config.yaml
n_experts: 96
experts_per_token: 4
d_shared_expert: 256
normalize_top_k: true
balance_loss: 0.00121
shared_expert_gate: true
init_std_router: 0.0273
tie_word_embeddings: "early"
optimizer: "soap_variant"
train_tokens: 289400000
Below are experts of layer 2 (counted from 0) of a mixture-of-experts language model. Rows are named router (the router's row for the expert) and show model dimensions 0-255. Each number is 500 + 40 x the weight over its row's rms, rounded and kept within 0 to 999. Numbers have three digits each.
After each expert's rows: a language model's description of what the expert responds to. This comes from a sample of Wikipedia text that the model never trained on.

# expert 4
router:554494566460457517514493501449504460507495505435456528510499413472542426516482433519523534548491567511494520497562557611563574425484467424492509510454520500590585462457537444483538498507503506490481512416474476547486511501451500550447477542458498524517468538538479454537512502534498517501490487543548508432530503380533528544473475543492477524491530522490533499531420537563456475485528497459497486499495541508528518534557529547481507598436488525504477453450496497489505523545574501528513521322470513407469584482491525515465510582521551432463534483480491489437471539478468476448535459493476467521478491525437561571492513489509485443500530540531539513471535492528469498467447448530560470569427442532486500527517533496469456461522478541504569542494549503514524542485497488
What it handles: Quotes, brackets, music words

# expert 14
router:451516537451539504458525579460508483448417474517441521542533446399433483526458523483521479494574505562514499442550476525469440484532449548488562486511489549500604469516460524468433568487419477540458540464494488407454436475451550512541478428543488602526507497521516400581534482490483446546464450518459420475490469515548512540500512612532495545475478501469519450512470539511507503525538563453523501505468473561510483478513450556508508493481437519447436513476539423471508587490441470492522528415550495495472504579496503512455543538487528483503528495486581535500505484480466478461530546542484499484523502508439553524495535475529509397575566535466542505483470555549455540503420512480538492485473462482507502445493495488458477516538490475509522551468503514525532558470510525
What it handles: Third-person pronouns

# expert 21
router:540443488432511594528493515566460500470400476489527514524486465512499476546433511571558571516577593481517483476567511511513497438419456452480546471509483445517519447467487487360521487533458517480488432447520458505522476463469485455488521523452455547500514537519507485510525508538494534569441490564441556503484561518484480421491527526547480542476469490474500424459481478490546511471479518442483506527502528540514516446536414558507530517504576576477439528485588503524455509483505408480554514375579465491480484540502524502466464466514496522434466518451510518448523490504501522496527514440483526496532499498527534553526528514508583467452521537548549514511499434476588506530473511473540442494521433528576488533547496424506514529494475509424523577495520513501557552504514517
What it handles: Mid-word consonant pieces

# expert 32
router:543549506459534558552513501479533551485373477472472453477549414514506487533450505542609532539530524517506508496564523509415582389488458435501488484513610535507526482478418534421525515510410488542453488541502448477493423484453519509502536462458471455506476503458450482565501501488427474526478472540513453488507558483553479471502489497505482488498459510428533457449437545476526485526504518445524537488472466543561500471507470512481460471532472563443453451456494475525529509550490461528534522452504438486519459499499504457472476516459555478492483484496452512469550493527528455479517503537458464601531533459519544533501572467543551463459581622503537499490526471443523520509471496438559490407502418542454532524538520512403507519520494534478457536468508489458496534474503544
What it handles: Word-initial letter pieces

# expert 12
router:488550541488503561530511546435501470464536427489478472482487489455532461491476477422539476502603560476497412483607491503444509516442476479469556385454544499538498455548535514433495544489488491469450443465568481505547532482518527542564450518486494499541444527521519500514509455520447453572403491509434464475495539494529436488491470489544430426509534473477509457529523478520518535429528554471483474551554495584497507481533486506476523511438506497511486534462527429566486511608552459514531542489494439530410451433513519440479527464556514451486543484535446488518533479533429549487494401470464545575460465574513491510436475458547460483514530560534528559497504482539486534477455485455507477500538521492516485517452504455506486549531415435480503532546491516507543526548462513
What it handles: Infobox field structure

# expert 53
router:483505485451458589517513497447486484430507523456419479521519501458533542484458499472463557586513557544534478484519518492493489515469480444494509429497523508525467408446517491461545535503526559469527498508470508522515547432452575483545521474523489478497450536482476474536543485503460453548461439532544458514570509519456493473470519545529441500443499473464626467528540604524425578431515494429527532471528528509548476475452556588551521488440463487448472454518573502496544510469448474499480536436512420494511515473549593496480492506539544492484497566516519573471547536552416485526554472536511527523540490461520520538432599472509481457507492466549591545551458427538496517478456484525523518497451511531507528542524578509493528493517507469431571520492465576487517490515451479
What it handles: Commas, dashes, was

# expert 6
router:535568505487490527561489549483486479481504406456506487462463458442511459515517490505493536514529483520444397500531531566451478489469403464456520470476488545484521472522518506501462529474509516508510480455570438441559488472429584455472517501476478564445546506524494470438508488544494502537446535486465492502406532486539455439505425467504480466516529544428534500550523550498464493432479517453491487517429518495522492506511438515521493537488535534487508483507576473563606526516496487525531480436491482537501492515509517517460497599469579516472538528512480553465480459523484473428676493616488451486583404524489510534461482492562543503474547552477510465512515445539524486443478485535562470481505521527501476445507480481476454520438506471485512591522527443521540569509443526
What it handles: Table cell pipes

# expert 46
router:518591489427523588508503506465507521507531509389538534499497512431491468460481541528503547498545572555476515510594532490474439493457534516563478460514534498513517504495516518494468444497440524503550500476449441536501509454499493492536515460474440520521511485497499464489487551518472452521519481477509469467561477428516415576442476597482412587471541510401478467562460484535521545541552532444432505527556517554561468503503465503536480464490430489499428497510529422545589511509499478553542471445445430463483448560443464505469501485483575430507521484488507515407508495512527581476543493457417484508508499505505506533455525489516495492513515492434632447437500442484529544443485471520550497508528490519489520429553508452523511495562476500508454516477496503519523511508443569
What it handles: Years and numbers

# expert 18
router:544481497458585619496550536520462499459518470479487466478507415476500457445493512555485494533547533498456534559525494451513539426491447564518554529480530548528541508482424545453516569494437452484510463480544451493522492456536554510516485516489500577520501500541492438476505570509479481581453490509541465542481516517497498495473480484494521577483532490443553520539498529510535516426571564417483456485455458521532514493500492586567558510539505496442474449537520521520569542561480453512543510437542439500454533525499515497490427493507598491483526472447563451470455505505437514505523484458442569526590470546513554560456520492506538532497526532572532447499505462590531528454536450555533481497473501597475478521492521401497506570458526488511439551492539501493525519504473584
What it handles: Empty cells, non-Latin bytes

# expert 0
router:519509509417467549513540526472482526433492510413429449458518457527513423518420482520533549502530512458489519476481502522465516490478489478459589479493522507533461419491495488507456536491432503455432485510622491468479526366465536525474521475501495512451470596417494519534487478557498551487463470562512503422426535427462433468514541496558507498501519402526551461541497471517479471485493538460535523550481524478524488424516452490462537537498447436473396478484534506531507486559518503537525477475569498515484506522487500494542473546492591484454491523485467493496453490443434543505540504494504501487493549538501532502464528470535546496554466490448502520495481528440495442432416522515564462463419447475406497514553533522495535542457478437509572547450542462528472513509541564
What it handles: Numbers in tables/dates

# expert 29
router:582527495469550560500491505476491504457453498441479529469532486442531503505405554515557582520530511526494490462564514546523496436459426453433487461489589462521541464495473486491395495576442540451480486475505507475516544469467459558483435461542438539456501518472532458587556556519459545528563486506446477433456502447406538571471497514571497455479572454456596540472485481506514484426563508478513479507522502521539519482519442559573571521510492532486463487485499473507511506562485413460534490446507453502464517506520490516442543508520528491453476510589506587499490473547432556516553439455467489538516498534544530602484473478535528482503566483524532450457488471534535512421513447528500521474530465551452519468477500497472512505447541520501559483533487517527558498500544538
What it handles: Name-ending syllables

# expert 59
router:499526549443534510577513501513529507519541502469460493501500472424476526557503496540528587518534557476435511460466568517537477465503449486520551409468551466503503459528498526488422509504489542510456430449486413521523497481523487494518409456513514508548480533479472399519489521558429499518426494519568435540521527443467510461486497494465472493466571505478557512544499472541543515479518467494508510459514518542482569426570499607555547541439467536484516506490522462493497499547509456482539451429553478502436484557538575466518437490538566478460512486520440490539468451518462638522531487439494568532497447487509524557516505515541534419500506584467502473472549526537512502467504451532537517542518468514527518433515545386438483503459508513476573556493519496559557504532486460
What it handles: Table cells and codes

# expert 13
router:522493560491492564592530473374496469503455476483457497475523512531590448536492496531571512532514479568530457464520490569450494484453454454480531492468562559540512443448508520469488562464504533504508511447566476491489529485474483558558505517560534513518534500532503453517488532517485436545519494509463518466435451456530452499435501474558504519513539483472522512533438528496439494501633522505486495476497509504502499513536470461499487506426514571526439497389532447490524647530488441562513511456482468457461529527541507528508487606548496463460516494410475545506510493553468492380534482537452503437552502513516501535447473440528526437421551490514536532415513544467510563487468560512504453494488512468505516477498524507460543532495509516469563511474514501445540502461443550
What it handles: Plural and possessive endings

# expert 24
router:558578505462551514537508496507467482516491452487488528438438437482497509555420452453521583489505498459532490441553542516506504476518466545503507442588488511493581442511471510458527576479386499501456510437532446471548490497568505528518461480463483550522466544454504503566487532480485459564521497508537507450482595435500458542530523522525528409478485524497469423470431561491473566425545489470527545495471527467453479411446525571490519544504518519502402414531512470503556531498466434599551534490458503531502455522516497515424502510494603419466530498527574502475481530507494518421530435504462559525530476473494515470452595522516477474486509467510544540471492471488535516478407481508504508492486469537473459456536488434550507478524463475482562548495512505503524535513502476
What it handles: Pronoun sentence subjects

# expert 39
router:533571490452551560596563543466500404429488491458443504489511542499479511437468453566542438556530568544504495480555587535491498498528480503472541520446556528540533487531500504518513533499429556461461525490548450480577519459469484477482501422498453520580506477474474481543509442500454517485413417507541469519454533436477488507532505510671417501481459527462498497521501540515487552478590559401462499498480493513451522505510426539521506508429487543476457456429457503539471524512490469578510515542541511509501518542486541461468537407479484544502550493522464510481417470554503492456593498483516533492535488471517518517528504455552535450481524475541609542507519444489502460429487460510519468476533476507456528455493536426484480512506514481512498465508508470507499526510477494
What it handles: Hyphens and dashes

# expert 28
router:471518558422500506443557544493437496524469432464473533556489467520516502486460481494481478521591570536506488408556482499520492523449452487538548453534503505459548456501525484414509503488495477483460529454566515511528498504418524427505388518506463487511495513512443496520566519506468489589479491529506438476524518425537493517465423517555474431444459544488496500580478472477516539511526485439472546436569476517562465546523450528496526505455438543482462511477484471454607574512485519451537511458519493484462553490507537510505514428470483456428478446537543552485511479452507512469575481546509533496506495451487491552507456402544528548404497530555540488495517438538456485516463537508553545546524498569465424455493513469513476586545509495418553559516543528556533502488474465
What it handles: Short word-start fragments

# expert 40
router:516504519425578542545516471537488448526502468537476484557536517489482510545458408566530547546528526482432485513532516550459486496478470490543497525526537514484526432519585523478527457523485533505464444444546479482528455496445567504493507498471495531483519534460506492507539485475474509545481461508555421479515494503517494489464429519522523437496510472449541418517428498509498496548566508486564527450494558475509461460525508564522504547434470484472478503458527409540502561589487461512523471436556455505451510492517522426433496475539500482415495412458518507487499480548484570502482474443372499518561429499524537518522493463517605495519489563507529493442525475592509539469470509536528510481504503619457511573489543463471526533440511521413499569446570438534531518491430522
What it handles: Foreign name letters

# expert 35
router:530473496458550514510494530517474425520508467461481528530485512473494382528479494533517493563562537581463467517569497515435563468430459523525592496459571541545593462452471536485525512497477521550456479450524467470476447463500546488470462514483479501508514464538456446486517493540432479503449457480490472514503490503445417523493514504566470523445529530508524454448469526544568589485541548424476524552471547511576512519479488541534513511524439462474551461526531506520535551562504459567532490409550431495457481535491497486489492549465575441496480447500479488442506477502509580482485526512484579546572524516518533534470477459472564528520568497578571397534508505552529511450483473590529441541494564510507489518558564460510536505526498471505501496507574449549560504546494541
What it handles: Spaces and non-Latin bytes

# expert 52
router:515528547387507537537492507532408462484450509514495568548450480510520455501499484485521476552536551477486482503503507517459466443517526476434550494452501499544473464512470546525397586498443480523513492462484445493501470417471464527564488487492511572594467454537485423536520538500534489584482497485509509480569498545524493507494477544564436498452598497481546521514439573560501508467507471453501473506462473555573517475531490563500590550461560495500479526506490412525547525527501475439461495483542488519488505522484515461492498537524586429454550434527444455502473489491540638511620498500437569509492491560473484509505499441524433521464472558537531463473532528539502475452506477475545473506479518557490510433462512511484467503476544487474545544541474421536521456478456536
What it handles: Colons in infobox fields

# expert 11
router:515580503490518523470505548463473479563500477452476501555496431462536496507513456502458462567497533510465419476555473544507492440487496548418496504474521502545535419527462528497501500537435585468476476484533584465497457481446467535494427451515525489505542487462466457467529535544488586608483528469470451523461432469554496457473499597473475537513567499448563526460478527454475521474568540451471458514519533491549469512504460614473509530464464529457475421429531481440488500533530391490499418484535478482470455516448548456495544493505546462492507473485516558482479444481415511467510475538495505557494462478496521470428492454564509471431519545523532538421508461463535457478426475485531458499520462581492495474525579517522492512449574478499555489522500543569561521515520523
What it handles: Ordinals and modifiers

# expert 17
router:525547514475474549536547476526554481475466493446475503490466449431512466487481509552515484511545543467522530474515522569473439453513426459507491407477523623490501461551516507497496587519432519519522489475529442531524449457544546513478424471492479498527533497496541480503518525497490525548499481521526444514466529462511563498428425512499480542484474477454505454523475482485465547562554466422486444482560566503477447495595563549555520555495445555453515546447531494584439532457463491433526520413558501493475466602502570486479521516538500505526547459552522618478481514504513491494527426471472542549549478467481515510472497424541529461482508503536568451431504521573433530392483552457545478445475481550419487480539517484492529515505497452536535518478498469464541535490524501
What it handles: Roles and people nouns

# expert 44
router:510504550508513537490507484435469431482466510454486478563509533427486521561521443513453470562487581472505511549567473554486487448428455469512513465469532557501552517485440510503455537529462485502504465472560445474587505533456528514538494494516474538533482532433580489499516541513437467542493518510491553506483511463517440501415492513547478481531566488474569543471398525567556531443554521500575531460502492612553437446556463482531525529493442519448477503457556543490513539494517480502576532463556529481473503521564532492462497531477580467464544523469462541455481523537473521498508511565388499523498510527515547554503513476528493495464513458522558444421537467481542469482471521461481495492506435506538509514566527447521529547479495509458560509542475505479555541556379616
What it handles: Word-final pieces

# expert 47
router:538505490465574526528469579497471525418501454483486508509555420506476479447504483525525491526590594526462513482527478522532520448468409475487533437490459410435498469465486472425472457448431517473445441476506434506469473440439468518511494451543462610525461531469482466526505512503485511593435501539492464467528478523534458500460479489480498532458482482474567486509489493508540539523505484494511498466527503529579471502579485554486505520523477523485468509431586501506541551511523483544479566450478403465450489503546520449503568478517494477482551477509499559473527463484471573473576500494483498468554528481483524488474573449493547474495490543497503459545441520604489469478433449465508460510521437505539556448473504432486437541496522470503612513504493546535546513499519631
What it handles: Latin-style syllables

# expert 7
router:528491529456508474620586526520528524511435470513505556510433438447514518478495466568496529519491530550539520466506521511503465445432484453392602510505546523509520506501512556463484476552477534520390508515504418507523474474501538541503431462472497442506468606416474505430536555556411495527495436569497485483484519488535461456495493535501502522411533508501539463453490456489551595501558493503479569513511479480527466507493473557490494444486496545510504480467467437483504482502516525468554519460478488476548469442502485463512501534467569429461521511496557490502520511579379481512533483478482515540560485596433452533486517457516441427477547507588580451431476501496464506459445490527502506469517478471497500507544547469471494491524461512455591539487472488541523503530506501
What it handles: Clause and list connectors

# expert 34
router:456486484457528480512505484528468492441482528410511468515452446482510550464402503511565555547526553522506474468589506557518523437466431508449515527468529519495535469532518478527461551454491597462468459485520452508461519446495537542497497496503467573549477498501531530516507474533428516522489426507529459479483503501442468469461449551524485469451545473397457452609471545555452532448526555454508478542488478514509522453459498472479524513468492515499455443437535495615490517527508458528604519430506478522474525554498576481486532526512467511441528447486568461466530434485454484504540428450488468561491481483475516500524601420506481502512516516519541489463572503546435471402457494510500509556502458563493470546505561450431549457470490540502533503516563488528485464504514585
What it handles: Everyday English nouns, suffixes

# expert 27
router:510487487468528551530544487497447477513493440417544505525513451464482535546414517548495468590453527522490476497575528575492551524488468427514475439432548528553494489494496520464518525521487498413467441464546495507519518554496531495577548446516476528499469585552548471474508506526428521562438531501497453484547543473451478481504400535503412514427500476438476507574542531514534521483503544391510454530517473550511471434495446499492539512486512450480448508506510473538536465475482497467558578511481510514486551558507550483455515451484531483532530486438471429448437500468448522478558425505501491489531503439486486537528494503520499499528557527544531531520550519536606471440462455515565518517564522557408447481530475464514510507534450548501581465565469511532511507439530584
What it handles: Prepositions and particles

# expert 50
router:495482458482485520551583434483549526447472509552483478561499498491551454463462486513474516540550464473486483496535535546540503510467433469513469511472515537505530462466492497479420563449479521486454580474526399492619529468433544565495449454470428592539495525490493457520573509524461544595497600460447496526483542464559474461486417569515472491504522460415494569498513535451479480516553491438470547449465480528599494508538477580522476550434465529419503507484492483514478511539531485502512526469472434546491407518528517436454481560532502532455521492482528529438485502499498560490536475468498541537474498504497453463456504507503540483515520520546564498459490481518520518500454501499530456499475459559424497546547553539551455516541454505444532490598532431510549505474432509
What it handles: Common nouns, word pieces

# expert 25
router:501516494470510540484483498469534558425456519450542518481539513518508485522510534479564506541546499525537503484540533566523578536448556513467573383498540481524632474487508540455463470473473552513446418412479471490562449447520506544544477498486454519504452547550473433475549558555466528553471519477544460472479501539520461509433486532537478579503541516428484489577492546461509574493563485441528460445487518506543532519498461531496533547477483478458454486501520499470504501558525494515539553465508447432480533561526544475531503525505509450442561537530474517492435495543457496374513524537514506463468520576484484547395541431468443480449549551530543484461555513503488552470487561516605512498482497539487456466507517506482489426499529485505486546521554426479479466486455523
What it handles: Reporting and publishing verbs

# expert 19
router:435552504471564546518551533479478462517487517520521484527484490547517515538426513451549490487536520543466489443533490478448517448566432473534543458496501470527546466505498532432470569522419498475494483445477520533583528467462515467528515457532473472521486562472497433477516491529480537524456503531532430464498567460497447487399437470455412555458483461545518519560418499473430530409561544485459533465504458458557478497482441494520560544508437484521480491457531505503531495477474471470537481466542491500498508495580573495441498477471531444474525540475439561455490447527450519434524493491486554465526460534503541536435465514515486493496445530488624477566483502557503476477483507544529410445496515539552472521558520499513420462506442499432486626518515451499468561454480548
What it handles: Be forms and syllables

# expert 51
router:521463499469547537552598489478553454454494437476508512471480428439508472455510467506546541506517521520524486469572504494456467476523444418411509481425517452542566484482532486477424517502411520530501561488587519568505489489460479473535524462557508500501514581464516416504566464499530485558521506524496448521529571518527459474466526564558447484505525506441571442523500562592466542468627530475464460512534531518528483526546399496498509541505425466451477476496525461467561517466454446553524554490525458455519531487575517461488512488518524533450435555531552492515474519499507594421539443527482546551547505466546477549545546476518517474565522488510513417506525502523503464466500491512546465493470468444482519511509548512504566506534471448472592499516501494471537513536501535
What it handles: Word endings, military names

# expert 56
router:453496569522509452538530516401494473410468490539504552496463507475471475550457468496517542575512542516499488516546510525538492505498473498484561455471547443577589468528532526518514514548493505540478444413531438568473520469478568499528462493493513517514466551465446508555541574562435526561491473493451501519455503486491472494424521489565478564497549451486491441528488502558488507537490471335471475487515541541522497491493466490532523477518516529412487497555585529494522514582490439551535499479477423451518500555478507388445517548469525519390528527516466527444514492513517580506561514499544518510541471532512566544421506471540479453466522499499539496514445528546499524528508536530554507450417527568510485460563534439502541435545479534519534514506509473497531528506476528
What it handles: Adverbs and connectives

# expert 8
router:572528533462525494520458471461437533484449471496462430524456433511575471510463481553537510516582526541478487477527509475457447442480484532448515483408502518477542482503468527475428483474510480440486510469468512431551487435496507532478505446551488563547502527445492497546504548515526516555489479502537449509428477493500452445451479498492524485494529454500527433564520451573524483484497535475489525517442493537500500467457515497520605487409492529464485443453493411521534555509518482532490504502517518498452455484575534413471475484460490521547538441443558596450502512586473508431512485570409553571548511510514547581502466498464574449512516494483557481496455525567552518498498486566519566473487463527484454466479507425447528480526464472400576526516548426505479545513487546
What it handles: Romance-language fragments

# expert 31
router:486496485488527605483543474454468496471460544491505527509453482517550428461507504543530485509527568531574415468509533540499453450505500495508566462471488486542497476463429573413492502471495532481437521463507426474552483510439538538528528467506491589537465613473536506596590497549483445489484497444458494510483485470499464479432466489519496518532502442519571490484412552480469550403522581467496487452525500506556455475458542550524568479472526508423493483538523503494439565506480400514519488506475433485451470515435548504513501464481577492418475517524500531486543467409510539509510427494505542522534515454453498509491470427486459426435557482493503541478474477498536450478465533488519475503505470571488514464511485483408468495512411448497541481573530522495533550506492485
What it handles: Of, in, as

# expert 9
router:507616529477502526599448563511463493489473437461510512467557415428531456558540510567524581553540527510508508485522540534486515505464366481465533498463520512478520477534518526518447511460499518483522474490567467472530487488424568447451497464479519495493528537516506436494565490520486526541458494463480503452485544453533514481505442528468455463500509518431536510512433551481450503396501493488472505467456458510496491534529446529546490544521527484452488522545554445554558569486500536534583484435449521504485540544463538466497495573478557469447568527464548524488462464517503487426565466608481520520520412466465532533478483488602571448447497537478509459524511469511515491471493509559564429427505543527502482437529500488482445508459533463471498519479531450509490582456475514
What it handles: Table row starts

# expert 60
router:577539480489510491528548458496460467442445522516491547478476424480569460513430456517514570546562589490435408462545549476495510385496459477453520521529525485483595455491507508476489562513435473502460499478547443501509421493478537481593529479489524513526453529414599513486500518507475478550530519535457443495469594519522476504450489507603514505421484526453504483512452553470474536571499549503530482542495495519530456448561461532513512548511463543494461562569536503545546520533453448492512546449464445488505478499536498450504507459480563464552484476532436463511487531499493514502513508512508539506519510490499511466547543465519504490410444516479549554531535429566440509560481488487528475488457532526498516459563498412382481487532518433465468541441522509560508511471480516
What it handles: Lowercase word-start pieces

# expert 45
router:521460490453533534519496530485487520462520439490511547526454481454556505463465427500553542596483499534503478483558532562511491458480429537487532440496583522523524488493462491442487533488451561466520409438548458483507509509479498583480456455459527541584470518519472496592543490491503522546512470431487476492466535462540417456495487508483499439485480467482513507580545499549449488470496504452417558451462520510512468470540484565539545539501430512476466548485496432561487536538435424536578542425470474435490495490571466501502489507505535453449551487549524501456511473490448574503460432532484496520616524457513525572545507408464470489420476547564524554536599557545488509444484546500564486465490552519516502457525516468510541496505471496459497565507501466509550481480522511
What it handles: Plural and final suffixes

# expert 58
router:474501568493539545565519502516468566482421490486482489511502450462521464525472470499527587496449573477495482489476499514488527447501453466454524488440484467521519464490515531460451515564472428479427546459503479530526426517509590522492454455510493521508391513495527500528543515545424551560508494468554392497486568522502433474469467537500494551477576447492559456489446485478492526448541502475530514561509448519538480489482544521509457511430479476490518503418529412504533492541555442525539522469471469494446405502556496444507518537591568434410469515471503457485514522545423448458533504444469630541538523546519549527489507477599517499487509517568461510454483512523491565472446494507483480425444457481540529468523547469515551514546505495443510501487474471492535497486443503
What it handles: Table pipes and semicolons

# expert 26
router:527459514526564472500513524447541540487443456431439499513495378524490414448492506503512587502560541496526514471531609525444495433524538496498517482442576537596550440469511486483521472491428510455509535449468524485542475466446583481514478536494516541497486558531495502569504532503468539570504491522430483554488537452467510478479489527525491506476447515445539485530474513489436515497529524479504466467541434534532471503494460532480497491486504508453434451490550463471499553511577445512488479433453463488481515519444516496423519491450492530435506463556518568492397515467454492433476509494409564470512510497492408483488585513506495496503493534505544513500508537521482466473416477465514503453417447523542499417492519435527542551488510514428507517453583457583533488531448568
What it handles: Sentence-ending periods

# expert 43
router:528472513494597496530545592451533487435511485487437485493444430508501416436455501510508572536520601478510468451518624499520494421513534482510494466443576522577524462462499497501482482442445561499470512482479498477543486466484594513493488554530457536488525547478514500513525551481506527503515505510477477557493567415471510491468438502544494539456464497455544485485448487509527491488548466477499462445566465519516474468500491518489512521433512505498439456494550442512533584504537462500479503437458496516398555523484458427436526522427487499468495475458465555500414557459438452500465534489372566471499530486523426504506581534503498466509483494513533475489516490499521485421485519477506473488414446510517483399520539459506514479460469505453540567464543537549498508510451556
What it handles: Sentence-ending periods

# expert 42
router:500506530527505528465498465495510523453430463486543500495430459508513440540476476471496533570518561503442476465518467496502475463532529499462539466490548507544490435485495489478547499437493506452446479405487560485529488517413512530555512427509473563520483539505444502490500511458486490514432515489516476523542535474532510531439490508538505505506534494439496503406502619515618522565483557407547482531476477542502495469496507512522485520459453500477454470466542503560545558547527435479523472455483455479482513461502488456546499571501522517540590521511579568456476459529471509369560451527500479562499514518510537524464496522565447454510524516539539480531575472502377492534387580519525478525489498489479506485544535442442525448512436486463595570535526504479500508533481561
What it handles: For, of, quantifiers

# expert 54
router:487543513508542485516505538504441564498504531468496547526507464516545527504436508570609535490489483487482445476537624505455529522505482501466518440531531494531548504473510539451423455414393526551507487435414522532499535491478568494556475490451479541537501494442520476561536537486451544539480502583476441478496493523491566463442498520611479484523553471512461438515475493533559535464569477502536532527500487480527451460521512526494570565475507453467448474498500488486538490483500472541522538488518449488475469512475536429465516524514539428458466515480496598485491470439455556511557462534523530469543417502523543556456502490534513417463489529460571531595479498516455605452402513538525451434522456528489478444535505498508524494545534463446558492480519437502522466494473493
What it handles: Name-start pieces